From a checkpoint of a small mixture-of-experts model trained on Wikipedia.
Size: 13 layers, vocabulary 4096, 57.8M parameters.
Training: a variant of Adam for the experts, 3937 steps.
Below are experts of layer 6 (counted from 0) of a mixture-of-experts language model. Rows are named router (the router's row for the expert), gate (a neuron's input weights, with its number), up (a neuron's input weights, with its number) and show model dimensions 0-63. Each number is 128 + 32 x the weight over its row's rms, rounded and kept within 0 to 255. Numbers have three digits each.
Before each expert's rows: a language model's description of what the expert responds to. This comes from a sample of Wikipedia text that the model never trained on.

# expert 8
Description: Early word-piece consonants. Second or early pieces of names and words after a short start, such as ap in Singapore and Adapted, l in Reventlow, p in apartments.
router:142161137164111139135112132175123116127099121152083119128186146178159182127163129120152137114103097148140092166144108121163118145153137105145205136165200095165169117106148110155173113094082048
gate1:149159127142186162130114144137151070096143120179073115108151082144158143096107158147154083151096107099072044148119139105122154108114112064088154150111160104087069159069111142121136087132150143
up1:169102199115097157118126170111121105134191157174180111117157121140148156155126086154114121180078105132121126131161080141182160122167154085147089110147097171159122129156091117165086143147105060
gate2:165153159116197148152130163138086122153149106150097145093118178133097150166125129152188158163143177085101145144128141176148078137081111168165117099112127175051095123126169083101164099106145132
up2:135135142131139187178114144079102100134103051101137113085156114134157177158173136077136124164159125135135130102114147153198169084118085146198112122119158085132190129152076130175165120161132113
gate3:140126160173109142124114141118109152142084148105140165149134156127100116111167156052134164106113093131090153172109089177192135050094117131183102154117177165186182128135143097132145068147173136
up3:215127176087185105123125159104093152141159108135085124122091087139137154169137154122084087154132131176086093123098087131153167128094113098121106170117115145086114071155094137110145184109083155

# expert 13
Description: Consonant-heavy word pieces. Mid-word pieces with z, r, j, ell, iz, ab, im in names and words, e.g. Sat-ell-ite, Cit-iz-ens, Zel-az-nik, al-re-ady.
router:161151159165128147136098095168064162095171119169104145107113102137147138130154171123093129076126144161143145163117157145125114106109116118156155136128189109098116174110111097138216144209203075
gate1:088184147163129128139089100151167152138108072145084078131111159081083220143110124105109172176139147167107141114055159101142143086169067127139128059051130081120147170178069103161155112133143125
up1:112162130158189151071172166086158099115145120154145131155153127074098160103073141141145128103090077064076140108108122122124070161170122140122124100087111107125109144106101169106092106143099156
gate2:165135119123171090184152133085155109152088145073117097118113130155115120110123153173112128153072155145134144145140130060083140169145140159153118148154096146092130181129145145155106145141169132
up2:149141117118112172072125147096172067161076101163139140125160117085142121128170115137103128105097140083113127164105115089081100133090164125184124134122128163133167111136159133144148126106165190
gate3:156081089121136085126152097119127097104150181151154114143081153171162127125130135171125093112130152155152082128155133108131120106152130132105200073121107160105156106134128156111087174118160117
up3:137039151131100153129082128095105137103118091124154139068121169110179117144196119144135129103078154149159158164173201132125164148143135099137150085187153173102121141149134072097090096116119078

# expert 37
Description: Mixed pronouns and fragments. Pronouns and verbs like they, will, to, The, plus odd word pieces such as ir, ual, man, and garbled CJK bytes.
router:072093134172126152161138135112133163083116141160096094090153091152065138046163146061099123119124130081109128118078121132144169138151146063113098099125165112109098101129190139176107150103173076
gate1:046124140140100094176133168128090107083149116152089123114079153130114165174105168168094149183135081095117169066141132146131140101156122161110143126117138119066101101132153155157105131158146089
up1:129173129078140146103134088126102162178127111097143121068143087144110103145149152140110095109122088087109131125145157171156179131146068110119098131169210125159123130137120117115167120119127122
gate2:117117129134154111156164133106138152141190186168147130124112156119108087140124107096161116107171124088154082103101145145127062146190118123073145119164162091151096182150133080143115151068120138
up2:175162181127157138157108119121095149166171148140124173166148093163124163167096139182171109168075111135135100173174102255097179137103168188131154105186143077102139107125113129154087076102131112
gate3:115163157132073137116158121167157117134069131083125146139100149059092108181145167175113125129198154179165114125162154098192136126191096189147181136178154127079111097118146102120142186161159190
up3:062152157130123129102159106124150111113143075139106116077089211054126124153123126178099135120131180146149193167131116165156129149151093114090072120125137165140130163102108051125141168090155139

# expert 21
Description: Word-initial letter fragments. Single letters or short pieces right after a word start or article, e.g. leng-t-hened, the b-attle, G-reek, Ltd.
router:091134135185168185150101143141071126174168126136079121138188098124129136144091151086074091109135058109121139152114094187124174127139125201105115103128171088150178098130159139111180120144153110
gate1:180130082120156148109120123148164157114190110108140070174136107103145174123139134069166197198057188144145134070116154115107093139145090139079119147134094120107131094110122114145203159133119105
up1:098106162131131184188094091097112114174101098140121194101114097135117091077111066141157094087161212158142077173105147100074110159191156123136147130116130129171165117148130133170114107127097080
gate2:159102172172127159163092134161076122107116117127118102177110149118209086073089116162184126096100182188123077135082145132085075140132130178137100114163086150119114174130102132107155197119125137
up2:122101088087172104125192116099146139091115128159086137087126088155139104170129097162152102105117138130160150127207112149163141138205082099124157119142138134184126155061189085120111075151135138
gate3:119139071127123105040167117173103158144148101167112150134100137197150156097124152129180119175174120129150101076129151127120105125157117122167102140097120118111164109132102113152158120140185155
up3:173113124085126154129130211069180098086174128136122099120137156128121128139151108118128130132106214207076098090096095159159155128116140121130130129145120114121101112122148136122128161118095133

# expert 15
Description: Mid-word pieces, names, taxa. Short letter or syllable pieces inside rare names, taxon names and brand names, such as ram-os-a, Puz-ur, Cap-sule, Sam-sung.
router:089124099193131144150089090185104152182145110211069136101192157129111181125153130075125135088125091128123107166139179104153162128130125144127133114108207118177197081104176103109154116144104071
gate1:095102177104130160113148180147158065056073133073099134169188149132189151092123152107094126109134108128099133090150046111197104179176128157138098131104111059080114153091046121158140091107120106
up1:155132077159162128145170142119148146107135131068142108139134092160130148128133098113120113111088165133138082125147123088167140155103115123157164063171175116156157121115159103125194172105106164
gate2:118094102096110136174138082159103108086101170106141122163151083155101107111137112109138038080116058104113125114129175132156138050120136153108130088157160114154127140163135133117139153106093091
up2:112084146126165120067098095113107084139117125161187120081108095136181126080129092168128243149120131129139103081110163158156123136129131076138173157148112142094151120117078136134106129156177171
gate3:174157182113142105110143131149072122105177140125160200062114147117082161120151034134162140119104165106112132161147171137137188072140166114127138118147147178178091167120106120114142178128148130
up3:096072102157098054155184131115125144114072212115092128157160148173113097159102084103212110102104164121171109100120116109197133148111158152092170077095144086119119125212183143118102106061086186

# expert 19
Description: Months and word stems. Month names like March, May, August, and stem pieces of longer words, such as Th-ail-and, estab-lish, offic-ially.
router:122115121144158117129116061127156143116121133159109147090142137201106164087096157101142107110086151166153153114078094087119135079132084150130163106151118201109159163133167083155154157070169115
gate0:140123082131106170160073120124129166109109107140122140134111131075156093127140162123155105130078107171104121140166107125150192048161073129136129128111120151138112126155101126080162127085137087
up0:102125111080147154104118082140128189166122073130152135120156132161092122161127146089118087145076125174125109106132084058091143056094121118149096139137125143104165122140091075145174069122085131
gate1:147111138137180100133120092133127102122127112106208133096097118150151088128105175110173098179104153152123181124129152175088155122121113139149208098121107086111154134186148113077166099130121146
up1:115099159144111118145123165104155117158117128159165152135114128085156132082129134116163084157117127100132132076111103130105219089110079141159124125134099065117145093144161099127184083134059165
gate2:129076075220174098128145107136142115064126156205121119116146133175147123147058096152161093127095115156189107155178137089154121118181063103124197123191170170081070158123095141142175125126177128
up2:152149142076135158131117152105084124161158083080107104093130073116123065118106156135065105077135126145096143095110126150084104180082202154138082175108122107197131118154148163137127094152076125

# expert 31
Description: Name and word beginnings. Second pieces of names and words just after a first letter, such as N-ick, N-ik-olay, res-istance, plus compass words North, South, West.
router:076134153186155078158134116141132100113158141140111086152103169176106144076103165105123073106101067146113124077115194141133161094166167137075196107176149108153097129152141160156099106138117120
gate0:147098124105140086128156118104165186115106159105130194155131149197157131090133135111114168104134117140053138111097148157167130151094109113074129105055152155127103140134099142118089130129147153
up0:158101133097164143094156141110127183124137146093146143140103145026074091148147144203151169068105159144151140119147192093182108135111140103115091140123066136133112110114113106086164114120116109
gate1:173117127151103133122132149103127073142144131142079108166135158151137049105101166102097135222150134076127139117110119129116163171129118119118130097123116167142114089147162130108096131112148143
up1:120120094200127107086171144038151109180130140170167115125139148145117095173159075203100132146173126115129114118123061169088158196084150125177134090114104122100100120088147140132147136098060179
gate2:173117129165136107129118122117076131154118120135146127105133105116130067137113061193167151179158183124175161140188177158171155082134112157076107166098191143107100197150121115090150122142142120
up2:062159090092141191152131195081153156156104152068076087099106115146132152131146130143120093113173094086141106168200156129129147085093156142121091090154136074114085164170143144124073107086184046

# expert 33
Description: Name-internal syllables. Middle and ending pieces of foreign personal and place names, often Asian or Arabic, e.g. Riy-ad-h, Ay-um-u, Is-lam, plus month names.
router:106117115166142201130151062111156105136168152174105175139099151159108140145191128142086125127098093121135077166157109132130140091103082141109137125124157119163158112124154142113192130057174131
gate1:168152072147170175108166119101144105100139099205122116146067128103112152103112145126113095076140134116157094105114161080145150077132110116070076130153117117132118115121123119156115175136137125
up1:159129123105146133132109130070145166085155140129142090192155155181129066126112122064110155139096114166100117181132155113081055155102123112115107072114132145166194090120108163107078173117179132
gate2:117120161174053155127194141171162174207074176102127137170139174110098103130132143129109101184119129100148118132167160117183116082092089159173137118172128136104125140136072066139086112097129108
up2:169120131123093166126164177113133155134202118155125171111101121151122161144108103128156068135104134109085137117079158172135166119100094153126105194183106126135098183084113124027134099126132125
gate3:140047114144125099085059095131100152139090134104139119108123061129111097138136094121179100207073129126158145125109187122164111140100159150125155111108124098096103149090138146096172162129169083
up3:151107165120097126185119082134135128168163097140119162119121090144177163121087112081124102091188151158153083156126144122161120175071160113115116158125092175192094147172122109171129037161102158

# expert 46
Description: Commas, conjunctions, auxiliaries. Commas, and, but, and auxiliary verbs like was, is, has, had, and -ing or -ed endings in running prose.
router:056064070133078177150081061146087113170180110147094096147139111101097116099150120128178100118135137148110126189189137107155133119133171117129146160130130119114198100108116048134143144137088066
gate0:109117112088126141100119191137136104147085113137067080118117109144056095076168107121114135108130132102114089140149144124088108159094080080133160185165111076123104100087132146132141142103117155
up0:177122125157140143134119136136076115124170136183066186101152111150152129181040115094146141088067124129159088099101114122163148116173173203112068150094163159098141118142122147123107162107175131
gate1:123085155134052151138135139082080080119127138153158172103097131129077105129044086123111177147122132138166155148102045062172070168074162118123161175109119110065106103140098203109145181157087183
up1:127176122099167067095068103143035108166164122182094048121177143133169169076162130105130161097113123074101127086142135158081137102104099154098119125111122157088078109154191125136060154112129156
gate2:165126092102225107104151060100079077125138074102112121106101152157117116127132098084152168117130140152139062099167085161177145116159191144210112170156130056154162118115130145121148113151102140
up2:081106151125071101138126128178132175126158154111112116083148139164089152157141184093159116062103141097113118157082152101113119110092162161094125072110100117158107106170102144150144106170157091

# expert 25
Description: Word-start syllables and pronouns. Opening syllables of words and names such as le, se, re, con, Mar, plus sentence-initial pronouns He, She.
router:148162141143147159169067125162117138130167123159059046124167115144111095146116133101119031145164125131156072176171134141158144150094140153118161140174158135134145099099066131104159158121160062
gate1:121103135142151164181126097130158187140122099113057128172142189093153141133161127125162128112149145124109188128123118061128126104112091137142176124151087146195186165121127049133153096169085132
up1:125125146152057125105137172106182094087153183088137155145171087121177113124202094096166133097161166137155156177116109137178116135138126168153152097105049103123104096096149175030128143126123157
gate2:086145103119135182116158151110128126197097196104129111085157150098119175077099124181114161099102120164113177181114081084096148129156144113127149133120133192108183160091130163120098132150116096
up2:118119115126139132088137129138124131150219102078125137088073119130122054146166115117060077141142123100135078103148097146149056165104141126139104120107069062137176132135157106121118136157149131
gate3:147081114165115188177146167110166112149176175158096160175125148132113160120140194131044143162146120141064084099150119128169156154132132127101122101163141112154159096122151164107113167112131150
up3:073148143171130155108155105126112156126037145194111061047141089136125129141105088097147129091105112130139109177150094098096143182100122135125114096148125178193111102179162097137089106109112135

# expert 41
Description: Prepositions and articles. Prepositions and articles like in, of, at, on, during, the in sports and career prose, plus colons in infobox fields.
router:122105159142132135138102066134149119121167152145091125111172090148132122098122145121115100168133095158132085131166098085103150177086117166106124096199131135108133121161134126137158093182134106
gate1:128173136131112139113095082117108157112166084114122080109147139107125102118080149128144092124090139075182112104097108107142189182140145090148100035095136189135118143140122148075149120092167195
up1:141163147166104112209111138156095180147149153121082154123126102162124116106097127086141095108091120077133144152129094112115106026154095151157153075104152143155134147172099177162045105157089144
gate2:177138160144131109146139112148067126128126108093088144101128097139155152098107134122104076131138095111141111178099108105126145169046077160071142148156168149119174137155162081113168124111128098
up2:122099095157137165142118145106172160121067136106096044129123102131116181109107140190091128126163146091124164099156128138092110109176169064138106126156138075161105098108116069140119127109132083
gate3:128142201100168134105106140147107132159110044093168156098147137147053161133153124174115144135123087075142088180150123139086124093167126148210192137099093085115119168092068119126118117202146069
up3:166158170126122155094115110131148104166163112099196130159155172136151106164105083216143146180173052058158135108121161134117114134134090168123094110118125180119112131113082043068146105160177166

# expert 47
Description: Copular verbs. Forms of be after a subject, such as was, is, been, became, plus some inner pieces of names, such as Mastr-ant-onio, Br-une-i.
router:095107124174136176170146076116076147168157147104128073141167105107131147110141097105127132153144088129145128151166124121200119074135203152090122154121168155105188112121189121155173142114148082
gate0:124143146130159204144086140106180125175195098068094185086087190164146141101125134159101124112152151193149118183145120137170142232134072141089095141089127204133103128155144116075195142191146108
up0:107147111166127113147135106165072153131106145152071146124170139104076135175100135104163183093071137045193151091147158113117139091103147170154102136145072123135164147132141139105085139130146088
gate1:159134135122152080155149152076145098136158140081110087162144190118145152136114095125133116093103101090164153169125097226148083131164114133105149127139154136061149164134227092078148111127156101
up1:111179160085154125090076065138073172131098115110086166092108187122110097160147100092152133113160187083107144134115129140071138141136155193151173071173141092082112154130114139148097112222129136
gate2:144114149095128145159161115126130090115169134136096137146154170132153110125080101074060053104137066135157114153115141125164128120103139153181186178107143121144132133152157109081156054100136181
up2:099173095107124096200151128100171161126080194173122137109173085153104210118103102142166150168130141166103152081155130120129168116170122139105105143090158090155081191152133049185138117129125118

# expert 44
Description: Section markers and odd pieces. Section heading marks == and consonant-cluster pieces inside words and acronyms, such as op in Mesopotamia, oc in Apocalypse, and f in Confrontation.
router:103174156147140148145115117112109115138135156125142134139123100079171154068146143174087113137144131150125129077106129091119149148171139161154153134155162087146158073142134202114184151052131101
gate0:116106149104131110117123169119138113167110149107128164110129110145173097102142083104110169168176126153131087130160184081170149138114181137135050171101149163071129156090098080114106154130100158
up0:156148199156137177121144099160150129102053142142085137164090136118072157065023131125156114116091133118094093158049118110116142143152186116087146081140161145157129163112151173183088080127136100
gate1:168073129134111156111094113123147100131083162111141124156120116080132099184185104115095188173185157150105076145166157142095119139116122161090118139138104179111142169126103138151088134128151131
up1:184141125046123165153106134113199127187072111137151142093092112135116090149171109147129143153087147096152108110090132162151146141099111091085121192164112129062117104160117165130119120145129134
gate2:163127175125161111118091164135126071097089110141123137130102143190140124113188097150135151049144162066160149099133093103092087120157180108148037149155124115121085187153144102177191124130128120
up2:102136096120074123077107131102178135122093130146082037093113052155146127076076157080183056154086165192100155124139083085123171117111140140132182131124151140135200134132136088167142074106124113